python train.py --n_layer=8 --experts_per_token=8 --balance_bias=false --lr=0.00968
Below are experts of layer 2 (counted from 0) of a mixture-of-experts language model. Rows are named gate (a neuron's input weights, with its number), up (a neuron's input weights, with its number) and show model dimensions 192-255. Each number is 128 + 24 x the weight over its row's rms, rounded and kept within 0 to 255. Numbers have three digits each.
Before each expert's rows: a language model's description of what the expert responds to; "comes after" lists some tokens at least twice as common just before its tokens as in all text. This comes from a sample of Wikipedia text that the model never trained on. Tokens count by the router's weight.

# expert 63
It responds to: Four-digit years in full dates, tables and career spans, such as "December 2005", "September 24, 2013", "2015–2016".
comes after: ",", " in", " (", " 19", "|", "In"
gate0:118140136112156124179102138124158155146109106157120147174058147137151152124135073095116113127118103105118152148122103205142122137139119189100087143150101114109135081151150147143135155110109136
up0:207129155142170122098133116146110131125138137135125137136169114097102135136147075117109143144150192168127092140073153084115134126132123131120137124115170111152106086133121140104132119122092148
gate1:080117122103144167143131157114128163107114130158168143142140136122119139133077103084156177167117094106146113117145151114119174144151132101120118139135128121136107142120132166095114134165129125
up1:179143108156128121134105137135162140154107134135155145120126092113109151161145094171098114090165106127135079114094097085118130160108109089148143167113122128154085125147080111174083114137128097
gate2:110113097112169092189167130126122125122118127125176139103087130089123125145174170144080140140139144120115097141121099130146144183134125099140122125121141136136116121130128193107135143096111123
up2:146080160168110157111101134156097107099134135135124115130119113122106131120046056136165155131138118149118115138139183069106142074094090148114147112130159113142073124111111086128113114162127119

# expert 7
It responds to: Capital-letter codes and symbols in tables and coordinates, such as the ° in °F, country codes, and positions DF, MF, FW.
comes after: " |", "|", ";", " (", "N", " G"
gate0:071099146157098178114161158123121149154144146100175111139141154156139159088119115069125112129128107135137101132137143116111114141120158136133143091148107126102124104100119147122126114113168100
up0:146125154113116147114125101132153126116127101136126134122114129130073139160105122164106164096128166067114139130162110106182080131116138162129113107100114152098156188106160136101137130118101142
gate1:142147134136125092157111116140119056120133130139142095101112130107093123159125115115143099156118145122135119137130099108135140107140137134104095136150195104083165139133106160138112114116108113
up1:122085157081150135095104169115133107106172128122188129122118113138083115147139130104183123132120110110101114169155132106118137124140132081120148138180158133079164086109119150095132099118152093
gate2:136133129112129172170124109133119123125116111112174154102189136134107154111126129120123154143120134127112114131137141131124126115103161129063121163140128131129121118093127116092119110114164051
up2:090152130127096126134104149129073146140123140113132132163082135138153146124048136092123100120135111133158155096169163119071144138126146144116111093132101112098122144109108118160124129152151114

# expert 42
It responds to: Prepositions and "the" opening place or time phrases, such as located at, at Troy, in a nursing home, under.
comes after: " in", " at", " to", " of", " on", "ed"
gate0:143131109159110125154197148108134150097107085142175154139153149161098108114123126068138108137129105179116124152150137163104134188107129135111160089110091086090115103162135113083145128149167123
up0:165143144105139126114137118132128165155121143129140122156148149143110155162123123110096095147145102112150128135171092123143126177119116112138119134126093083135099085119165122084107127158148129
gate1:111107135174151187128150140122134111158125139130148120089117134125123104144119152106174136177154086148142133162114159110078130108109100143120165151106177072126116090141132102131113160102133157
up1:149166119111142089134106127123131162168141122118111127119136117141135173113141102135070175085129122103110117110134097108152131131121128115143117100146086153172134174122118147128151125153145087
gate2:127189125142144108128131077148146118144143125074144094117161153135116103115136122157127134085131149122142118106108171136109123169116160161146151129158183151118105126195090118089106135112092133
up2:118191126151142095124124102109157087149122156124137133100120158126110062153146105186091109142098179113157083096107106154128128129150144134139104171110147144151089183113164138093115124122144132

# expert 27
It responds to: Opening brackets and quotes before added details in infoboxes and lists, such as "(CET)", "(age 52)", "(145 m)", "(1887–1918)".
comes after: " (", " /", "\"", "0", ")", "}"
gate0:112097126137115158153120071119115138130091119135182125093112116113127081110127145143105141159153115181126126112156154135127254129099104164189115132108095101132177118158146110162129144121166162
up0:110121110118143173112165082147124134078133161133118103128168078119099109124143143189130128077141147108165126147107131091146118143137145102115123114177083176162143145156085129158142129122149113
gate1:130143137132142096082130105144093114134126122120123138132124132085148130145160109108151115135134137087114128101125144211142128066114105095099119124086120110127111130101140129133115183150096126
up1:111125120126146099116112094150118104182153114086101122088149154120169125123142110061100094126142098127105135156141134147130134137122142117116116095059139128112139090112158093150105165116108138
gate2:091127120162123107124193099134109135169168133112132126168106106113076095120135125124117149171135070100136129112171120126143121096120130150102125113122120116108157109133144122160121159130110116
up2:114094149155163128114164114158102188155167162120114128135044110126121126126169123146121166116147144142132123138144143136190131122123085106120125120091086150144195095155150083144130142119135121

# expert 18
It responds to: Line breaks ending items in infoboxes, bullet lists and tables, such as before "- Institutions:", "- Branch:" or "| Game".
comes after: " |", ")", "\n", ".", "==", " information"
gate0:160159119150129128138140113126136106102145133141107126110116153086157189119134150080109147069114128190070136106133119163111139164127172132137132101122139120147105102109133108184122115120111097
up0:092102124092195127130106168119144161174091134115140117128146111161086111120133088147148126155107142084166113182088149074140117096143148111143135141130127164133133106146103154097155141127129176
gate1:128086089107116122101076128139163113111138122109133154146117170140127142161156118130171118127138112115125136171149106190117141121105158137097126104118076140121082112184092154116170131156133113
up1:147128140159073115132170132150115151157158120121126100110082077129130132121107116146128121151134165166091118160096134078109109123122092087146138146157160137124171107054099152169146112110125152
gate2:147121117124138131163118133146129108136136131143081131152138138083122137126108155154125101144116095141124130085131095154154132112155082153117125138118178107125087086108099139177112139135126128
up2:132143133081135150140141131113122112084075148139144134177095141064190158141154163141122129135145117078123141111146107141114170114136087161105134116106133055113143114106122108145131111159109144

# expert 26
It responds to: Tokens starting a line: list dashes in infobox-style lists, table pipes, heading equals signs, and Preceded/Succeeded, Website, Species labels.
comes after: "\n", "|", "\n ", " ", " Genus", " Succeeded"
gate0:125115094099110098110096109115109113090134134143076125101113142170120128115138109123116135095122132105142151145131088136114125101144148078166115148132122145108138167115163143182082130102129099
up0:115114124105129148133102135144108153069148141199113152106130146134117103129152108111125070125136145103127145152116107105101129104128119129126125107146126126109117169124129099139113128077129206
gate1:094164098165125093098112077161138127116166132111140139146134115109120121122113124146156105141151126131139109160068133101053190133093154137112139143105133137127133134108129124164160102122142142
up1:087139091142113122165100127138143120141129126105145147141113134127158106135133125113154124166143121132113106149100133112107168130126129128167109171093107113136160135118172127163181109147138128
gate2:121094118074152160098184112116113139154171136148081128099110119129095129141121148065180119084129104114142105169097141139111139140151107142174113128148129136128099145141078127121146120106134150
up2:095116115125113128154089137107139113101117131200135144143138134096119143102121113166120153175144145141142150156163122134129172068094139137114128146098133132148123135146120090110134136111127119

# expert 17
It responds to: Line-break tokens, mostly ending wiki table rows after a closing pipe, also blank lines before headings and table separator rows.
comes after: " |", "\n", ".", ")", ").", "|---|---|---|"
gate0:125107137118068128102155114103124111128135117142149133112123111102129133109083130112145171121146126143114115122147180118083158150139105150110122130094115147105146096113117140130133105182114176
up0:148068145176099084113100117148127148135156142145177124127154157114105144131115136073142148093114171146104133163096093111108115131082128177119115165137152150147134094092084132160154116096140196
gate1:122110127106083190107098150089097095125170126078096132154131095084119107144143142162136171110144125149139097103160175108121169147137184091147114107128160108142111139076168133078116147104136064
up1:181140120116166114135193166129119125137100139111138125127112112134166133118139160063135092124085151146102127121104101144146118121114110122128138084119151125129113167122050159139125137058148105
gate2:171125158121102163133159145116169127174117141124118122154080141104126136147174188080113122130125127146120115096137151119104130170150142176126155147093118153109139077192140178096127164188111129
up2:123140166128170104175132123131129123139136139118155127141138108162156154149149085157149129136114105089098134117112117104125102149154133130154150108124092116110125161161116096115145106155131090

# expert 36
It responds to: Verbs and word starts after he/she in life stories, such as was, born, survived, graduated, remained, including "he was survived by".
comes after: ",", ".", " was", " He", " he", " is"
gate0:052179134136103112122120120129139101169088131164142136143115155150109123136117120098125147122113108118131131173147102146138131126089105133131132097136131120146125123139152125114117142113112104
up0:060144146117130117119153118144115175108108121068138147195115124124096108124165140144140104111087113133122133130141083167128132128108132119123136131130159133142143143152113098135127154132091125
gate1:146162132131147100103118093149119061162161153110113087066097096099076125136099136131047140119131166155128102090138135108144122133116122133136146139083169143146174133112152134134112116145088140
up1:154144093139117138154128153130145169105078110150150194146105149092120141145077136137153133145084131072144140160134129163120124140114149098137106102157143116100107143163130152117161154162156126
gate2:103168122144126103122133125122149113111140147149107103159100096133193112140156112164143160136107138111121110117112085126149152111080133135124119201119151126112161102082063134117160117107129144
up2:170138162123107188150178126115112123157167110131155146095127128090116128166067113121128145114161115134134114081163159136138127128072124120141113071133104108153144129140124183129119140122159123

# expert 2
It responds to: Cells and connecting words in wiki tables, especially election result headers like Votes, %, ±%, Candidate, and "Change from".
comes after: " |", " %", "|", "%", " Votes", " "
gate0:132123076095153110138122129110169117099179153184141132126095091111086111130141146125100116146123153134110114112134161124110131117130117107143125115159151129096174163123131088190115167107105148
up0:147096128096089104112149098087132124126104140139120157137141120110119107121157108125094062132122139087153128074156103174076148085107148109119135099133106112095117118126145166147165130113151133
gate1:146159146095124127110163154091144120153161114114138114117133093165122116130167152138174119136131124179137136124122144132143122113127136105153141174126105126116161161141085169137165087116081082
up1:107159128142157168190111090136116133110105119123074112116116115080153158122111125132091123098112120127113127077152087143106136115145095118117115135093130119139121109162079118112112136140122120
gate2:124149124130142116140149124152131151141081142140131137098151108133136099117129126114120143184113154134094123116091119116103125059175161128145120142084105112132141137153147083164104174106119140
up2:142102097149104119117094113106097080125153125122074114134114144088113181142122133152123122088113114141161122127153136159189134135131129129074120128149129121145097096126098119086122101131149124

# expert 51
It responds to: Degree, minute and second marks in geographic coordinates, plus digits, km, million and ISBN numbers in tables and infoboxes.
comes after: ".", "°", "′", "″", "00", "–"
gate0:129075107161082064156120165102088139120123117117149114125146116151104125132111169130168161091134106099130118101128100117104117105082118118125113140173097119135161147136170113115124094096124112
up0:098091113150138062112093149131098132157141096094125087106127110132131129149123125130159132063117109095122120123096172104123115127073136100125098112167103151160136117120107162168121136128114089
gate1:129160127102119099092106131142140119181127114108117121133125097121189104144123113150127094148109120094149130119143119159163127142149169116094148115138132133108102090124128149141112127131129147
up1:191138114069133059118088084136118114147152119080135136149106118154183164164094135164123106118093140097131126119170106160136130127120141123119158088151091147078138098113119152124118134111147140
gate2:134154108091133100150171086150106160127139154145161148138133127126109137125148132142119130216104147159172113142096116124134127105175144139149097129101108110128176152136094117090159143102124123
up2:085148089119127164126129130064104154134140153147107113114143139128117151137159114136109109147109134083137133114135130133136117092143160120134083150134147096127139144135109132107187167095126098

# expert 59
It responds to: Four-digit years, especially 2000s and 2010s, in table rows of filmographies or statistics and after in within running prose.
comes after: "|", " in", " (", ",", " 19", "19"
gate0:149081094185140092148077147103165146160112128136074117090104173132158121134163132145115146122145107120112124109155152117114118138132086101115125137172128139125118144090115111162114121166103071
up0:098150112097133126159180115123103111189122146142194164170195099136112125149090107111124110146105134091118116107130109127139129096144171129126052140143134133155142122124113129132158117134149107
gate1:144109106115155094123118132125169151109122096116121120124132123100152098098154132148133140103179111118126108127139151127126144127129105160149184096113128099166078122141134103126137127112131138
up1:107137153108102077112155112107104159156125129149148131079111143139121153132180107117107115129115105138134129164171122097159124141096123121102112085155140138116163102108130157141144111147114152
gate2:125105122108149135129138092130125130145151130121184121119103123121124113101116132155098119161124136126138089135153118132152129186136172155122106151156166102122107134122114109115173124114123094
up2:145134141150170150129104132127142110160138135090114136091104104154118080195188158113125154102119109153117124156086129107137086117155083130176103137132192127136115118138155179149140128108103062

# expert 50
It responds to: Pipe separators between table cells and semicolons in number lists, especially after numbers or at row ends in results tables.
comes after: " ", " 0", ")", "%", " 1", "0"
gate0:125068058159148081140120145148095140106139138173141118120089131132132137136133104113098167094115130141120102105145085082142167087114141056096115134104111089138107098126112146100138144124108135
up0:162092093100125139100172102108140108165113108073083145110122104157170119125149170189138163155133114143143107129165140148087135195139101129119149142156101129123141109138140170166127121115147106
gate1:142088112147100165081101106119140123100096128164101155174081124120120151108144122127126155147152108133141132074173133115099106101156105150140132147126130104163145139143142102138131140197107137
up1:097147145134153088156154130134105123124146133140153093089159145175153119102121124095134082133106137125102117153095097103138141139125116099165106120137136168104120123121110138146138121124125143
gate2:079133132086138114112106077101125116159160132156128116129131145122107155129149146127135198091112101096147123081147127195129103122134125133090107145113133122138119086122107095172109138158122141
up2:054168137121142150116151080058138135165166125103124143113148124089106159101148144137149136157133120114126131126127154143152090147130119108142105098088183164130112129153128095111112120186133129

# expert 28
It responds to: Opening pieces of nouns and proper names, often in church or history text, such as pat(ron), pat(tern), Arch, Christ, Pat, tw.
comes after: " the", " of", " a", " and", " The", " in"
gate0:159173130110149128143124115126161087102153126136108153105170118158145130133157133111125156152126131163133128109099101119094125142144179098129135123152088078148119163089183148123132125103090121
up0:153144120117138159153131128090141122154151119163133102168133137157093113097147108104122072108106109129120111134142135118154118165145099172140097112158136131111105077148112127128146117146162092
gate1:105165112152129127127101090160103151099152103159136126121148119166111158139131128150114143197090165110126123109127153101134133112126112141139109126126130145095152098116095105149116107065092125
up1:081149140106058133157136134127159114134082147148156147114099129131124119138098142108164101119119108146103139128146099091115126106115134140111134168082126116135116109089130136028137139154132115
gate2:106108122116114153104102127135072132119113095140118128141122151126143154065134096174111127084143120143125125174166123182109083122127115099153152138143139102090107134114126096104133093154125156
up2:152077129099195123093101082141100153129144122159164148144108120098127163139180107145109114070122142083100109151149106169127126098140125093143145144143135142120143125110132143101112147122117139

# expert 37
It responds to: Single initial consonant or cluster starting a lowercase English word after an article or comma, such as l in lights, lift, cl in clay.
comes after: " the", " a", " and", " to", " of", " The"
gate0:135122120144121132160157131113148165142106145143126164134106135161124135144213128169148160105172134105135129147140144130144153109134122080116142121158109114088111102085134149144138131121120160
up0:155131166150107115102084111197130059108137083135134149069139115121090113147138140151119155130127152147113137120121123136094117114120162124161091109102151145146125134173097146121144139110096095
gate1:158138102153119141162111100124057093217142127132123155155135109096087125138154162098111144115130093130099134101108118164122115104144124151142109150172139134122146131112126092144121147116096116
up1:089128172100101118086136135094115138090112149153165099129132132160155129102080140171145107130117126089111093147147130098108153136128153099117140106094105154142152128087139172093122100110163119
gate2:109170131137068138088121103115128095146178147152114139081145067156133141153125114141146119131110113118143128094165154119128139114115110128094105178085132132124110161093088095118128152112125125
up2:128079123090180125181143135115147119176109140126105109117126178117092097062163135174150120143134144146117115124058131111133131107146141113158146136159143148142172159139130119132145122137132132

# expert 29
It responds to: Digit pieces inside numbers such as coordinates, birth years after c., decimals, times and table figures, plus unit words km, sq, m.
comes after: ".", "18", "19", "8", " 18", "9"
gate0:159114106108138128105112114121126098129116098130113140128135149154105130163149108152101174153144136080144131097178134153117113118151159112120087156083180131168148141146140122145122164164135119
up0:174111086123142105125137082109148102143124122133112161131160158126088147182120086148092144138105134067135129104180144172110108101117145133105120154093152142177125146086148158142116164172129125
gate1:123116118150133115097172121124110067147114120130113122104112080147142107129129101142131095177130114163129105088085154111116125177118100143133153119102109157152121125130117117139115122131104150
up1:093083165098147116110142112122164110132129137114122140168122091130114104131139102108109151128101172179105139141149125103125127129097150118143097101124150119167120133129148150121120124096170157
gate2:114105090152157102149103108115151081112121096111123137111152136117154130152112146130078130182121135160137116110132115157135116190106115170110111128142124130132107130131127092144168122134114120
up2:133132132070125147125163127155138160097140125128133125133122197122127126133133097100134126116152120141143122138152142112140172164135130075119136063140116127154130145159129180097129118157135135

# expert 9
It responds to: Dollar signs and backslashes in LaTeX math, plus the first pieces of technical nouns such as "function", "const", "disc", "applic".
comes after: " the", " a", " of", " and", " is", " to"
gate0:136171123147113136138153129100122154116151114081127078114175104113130143115174138184102177138134101162123128151099127114141123166112113191122151125131102123132157149126131145124109179096149096
up0:098139107127137116056107168059101150120136126156156108099147113157139118108175104147155202128150124171091136136090128109145147151133108150147160093086118115170153147109147110144116130102158129
gate1:129089148158107080122144112143146132128097118156129147153146116164102100107134091104092075110160138144128116145159107125120110088169138130136113143122168158141145104138112084060126098134068126
up1:142120154092074148104173142133138116163180144134134132147158131124093155156115110166170145136126143162114134149102098151142102127145138151118089120164097135158107143120088116138158098102110163
gate2:105113133099171100129122161100140158117120135146167139169105129184109072097122130155149102155114132155090125138127187105094138130132098147157183091116125126130160125156150155114135146120172110
up2:088120160115157098108131154123145152111127109140109149080159155151088156102099129199143099130132129188090122147087116155136121125139110133176145093126134139142129096103147162099131139164149092

# expert 19
It responds to: Determiners and possessive words before a noun in running prose, such as the, its, their, his, her, 's.
comes after: " of", " in", ".", " to", " for", " and"
gate0:128163159154127152186164132123150170092159106128121151102155140143140156154182109087161145136108128191123126176133081155095162181071103138096119075138099116145102160138106122126195161084140105
up0:119093114109134093147115142128137119090118113101053140108110151166140175129100136113075140122123145136113155112131115144136112079163146113164146145126162167128104117152145095135128131137154077
gate1:141165145141117107189084105130127151098142100111142120115109146162138130156115109117166099096122110175134108097159133154162137125123143135172106104075141104141181160140130096125149146146127165
up1:133098135142131072138151109121121139143082113180113128121151160091069135099122111155117083135135128108129108119106118167117147145141128111140119137175144163150141128115148163125148185134083118
gate2:152172132104113064148136110105114127084148134113115116076166157127156128125141140131145108129134108117128140164163126130121099127158159137151106091120100142116124117123179074124098135127102150
up2:152129139066160138125145133104101158118121117134087112144115100104079155110169118166182110115078170120132135126146122115138137124124124161131099160156118130149101152129187172114109144122076159

# expert 6
It responds to: Pipe characters opening a new table row after a line break, plus first cells like ordinals, months and numbers in sports or results tables.
comes after: "\n", "|", " Succeeded", " Coordinates", "idae", "|---|---|---|---|"
gate0:213112115135106177114124103097103136154118133111092134132107122131141191134109094142110169139131066142131131136133150159096131127144107130095156059124130120135130115128150153131146134102137098
up0:123135122156141078110119184163126096068115121125105112121137139115163099162137125166111099108116110080118106133132070098175139096113127124119099115098111134116131088119099098132128128133121166
gate1:144108098142140128158154152097156109067144114085144105120126142137133132146145139139140101120136135225151134103170114147058173146089121115113126121112122132148092140141125106116124103137135184
up1:096139139102123090118146094172116137160100122098110114126107131112153151123135128131150121144147153145112122166126128204140152132130116114090122133140073121094133150107129178148165137135123130
gate2:085139141109142132130141088126050154166142131130123120103155111143124115100120122130144158118135110127129136169129120117127152113126145161162153137100131119121148103130158128155170124109129092
up2:096115142104149168115127103111072138160136135138107130092114119112095114103161109113126150109151097113134108133075124163151144125155163155165112150126140107138144073129108151180138134123121139

# expert 54
It responds to: First pieces of ordinary content words after articles or prepositions, such as sim in simple, pop in populated, form, class, sign.
comes after: " the", " a", " and", " of", " to", " The"
gate0:122113135145130123128116108144073089117106124100139082104137119146136158106096126130096081092126119129140099100136151128117133100098151148123109125077107158187132174109150138096153131132159113
up0:127133137121130124113152117132080149120110165131140143109177099142093129138139125053104140124117144143125113103167115121132115119081158149170134101130134136149111161112135114107120154131142139
gate1:104142147169128111144159140141129155103103119140174116132150138118131141077101117151121164164148084179127100130139159156144116122111124161092091103123103124134109084163164151167160152165120149
up1:137119095104143129127095111111150140150161192126108124156118130117104076172142153131170111112104138116127135150078105134142149128140138135125135120130111113141149128112090139119122118132137148
gate2:136182106113105128088109151111119136131162152090134131155119099165110153118114106179126146149102111092139129092101131143147115169149158117117109122141110117172143094152091153117098143135141130
up2:150150146134122090172183095151103140130128119127143142121127141125148124145110120106068123125123131082111138125178161187096113163147127118112130118104128126112104166117158093100094152123105136

# expert 34
It responds to: Lone f, j, F and q pieces inside or starting words and math symbols, such as Dum-f-ries, butter-f-ly, con-j-unction, homomorphism f.
comes after: " |", "\n", "-", " Nor", " Ben", " K"
gate0:126126156127172121108182109111133134144138121154180136116145113154111148097155160136096143161096143115138116136115098067133144133140125109130152124061154160112091123124092126087161117152152105
up0:122094116143121131047135101126145137087109120132117102163087153111164143131105127116095147137142130137097130166126116104122141080159156124170187159107142123161137116128132131182128149130119126
gate1:119117133144139159155137166118085125156100141123089159145165142086088156120101124120117098123121142098097077083107148110123125131127158155107158116121142131157089160121115115156161159110137133
up1:142184134131131143140103131113171150061149108096136130111118086183145116134163125116155156119118133140126163152148140121130164153184100132164117143129115122137141110120149136072089133153138111
gate2:111147114135141125109137134116084105097151138116089095139149144111147141096168109138118147131118110120128117125117117129143162107116139127117103145119156101152142135117158107086105146133099125
up2:139107137119143140131122121162090124153165125121144106119134129128120074190132126126120111128105115121154123144107151105129120141096119166156109134110099147114129145149102096095137131145199147

# expert 13
It responds to: Prepositions and biographical verbs opening a fact, such as born in date parentheses, in, at, located, died, founded, During.
comes after: " (", " was", ",", "-", ")", " Born"
gate0:133123115091112140137134116143124133114150120161114136143133155157091100133130106098133086125130160095129148137104119178092131116099119153143112172154146124096183110159070089101096114135164164
up0:140151114103159145083104128110130129104147122134168123065119119154117124112172099120134148083138132121109138139150145115115147132090085147150106121140111134157181130146138141117111116112145144
gate1:133115133117109166151112180142130183075139131133094146147129142099109105194128116105145138149146120162135156154149112111090138151151122163174108155148121122070094076142106162102136132118097134
up1:116138127144144091124132130123121177165125127134155118121162135101114118076113121073150156135126167183145143150103150135118143110086134133106129109149114127124119155127145143128144169108155093
gate2:127166147154110118104126104149171112148136135119088105152124137107158118180131133116141141108143154145145117066170097117145126159128133121143114144167176129071131124119099106152153133108104141
up2:124142138132133136115105118123136113097111127125115141140121121119152163140111127115108100137114060085128122147141115150092106162147100114111129124109147124120154120105188159144104142109134131

# expert 23
It responds to: Opening parentheses and brackets, typically after a measurement giving a converted unit (144 m (472 ft)), or before glosses, codes, born.
comes after: " (", "\"", " \"", " /", "(", "^{"
gate0:134143118141166106130091110132135094132107109161115130167099157119132117132121101142145148168171112110135124104095090153116111102120195144159146149135150113126114113125169126130117135171104109
up0:160143146124082125131154147121114154093147127141114144130151091129171160119127144159127131095126124117124143160139151085139146128147095081084096121155082099125110101129100134136134165060147136
gate1:135158181128127129160108116142115157154125169129136138156119103101120083145106156128128143157187111127143120094100115117075104144119125094154133169103167109114087109130151135121129145111123154
up1:125141173134134135124089129127120143168101146133128138136132118128145098150121164153153171141147098137127105043091119125089128146120155092148130153118131129106100158105120158125111131114124145
gate2:099143170133153184143146110120137111134105124163158153164114161126113093129156116098150131110142079139116102186122142125113130090131160126178138139100127122116120102152177138131077069106134099
up2:103127133081138160123123086092143169155136151127112119148159145114163127111128107156113093138152128103131118130116133115108119103160142166112127143151169127072140101126166128094156110129118091

# expert 3
It responds to: Function words in the middle of a clause, mostly "it", "then", "later", "also", "still" and copulas, as in "by then", "calling it".
comes after: " that", " which", " was", " and", " the", " is"
gate0:105132109165098135133072097138139136128133130102078141138143132141172134168166111110123120087142105089166141089136173123146123094162112176106079149144141131130169139101144112109097115130113072
up0:138127091173139140145119133130127132080096114113125117125144129141110120118118114106069087115118123110108125133127121146092137176077146162107106161204165174144117129131158131141120131116123143
gate1:150145154136104147137161179125111115130154166110107117139133092120141157112118132122115135160104129071081098138110096138117102154082159088111118103176181108109143104116108137159108113158095148
up1:155141099109094120112142175129123110131110136114120136122151097104151121092128098122125118141140133131094124207086113152116106126120162123143076075146173133096134099148132100182112114143124094
gate2:140106127133158081148132152121134089140136109094105150097116094101127119099104123110128152142107148144111129150128108113113102136147120154099105136111154080106083116100153128098121128148164123
up2:149141183140138138174073135135168129153122129120122088116104142162162098164137147122123196093124130105176114053102126151103108160116135134123099176138138132165126133134103169147118107154122072

# expert 56
It responds to: Main narrative verbs right after a subject, mostly past tense, such as ran, set, signed, changed, moved, won.
comes after: " to", " was", " he", " He", " and", " were"
gate0:088107114111149139128152118128117141124129080122114120124141098118118123127135135177149169129136143134119152149125144144132112118160105139094151133088139108124112177068105071104164153157112089
up0:120102058181118076143164133119124136124105156085151128131140114122127108110114156127132157109179134171153141152091140118136143129112131117131133139085125176104143144154098138102127141138113153
gate1:129125121131151124142126113134095142120133117123161141119119133143102173132117158160136085121164144111140111172098120139103173149122133115134154142107142112149111129142151148138116147109115142
up1:169137137163113105108114177129111142145105152141088122127142155124130161120109105119136118184131105104135157159160108138131102084126110119126089152134125137082133095123183131108172093106151135
gate2:167123127140127124114079147142152178182140136117115120141098119151122166126141147098123113128136148152133117177171126109110133144123157121133124125054078151111097165151088096101082149127128133
up2:126136122100112070101118126132125126109118129170161123130121162125124159085095121098102105125152107144160123129104099127117134114154147102072130082150147163109156148122173077104153129096134174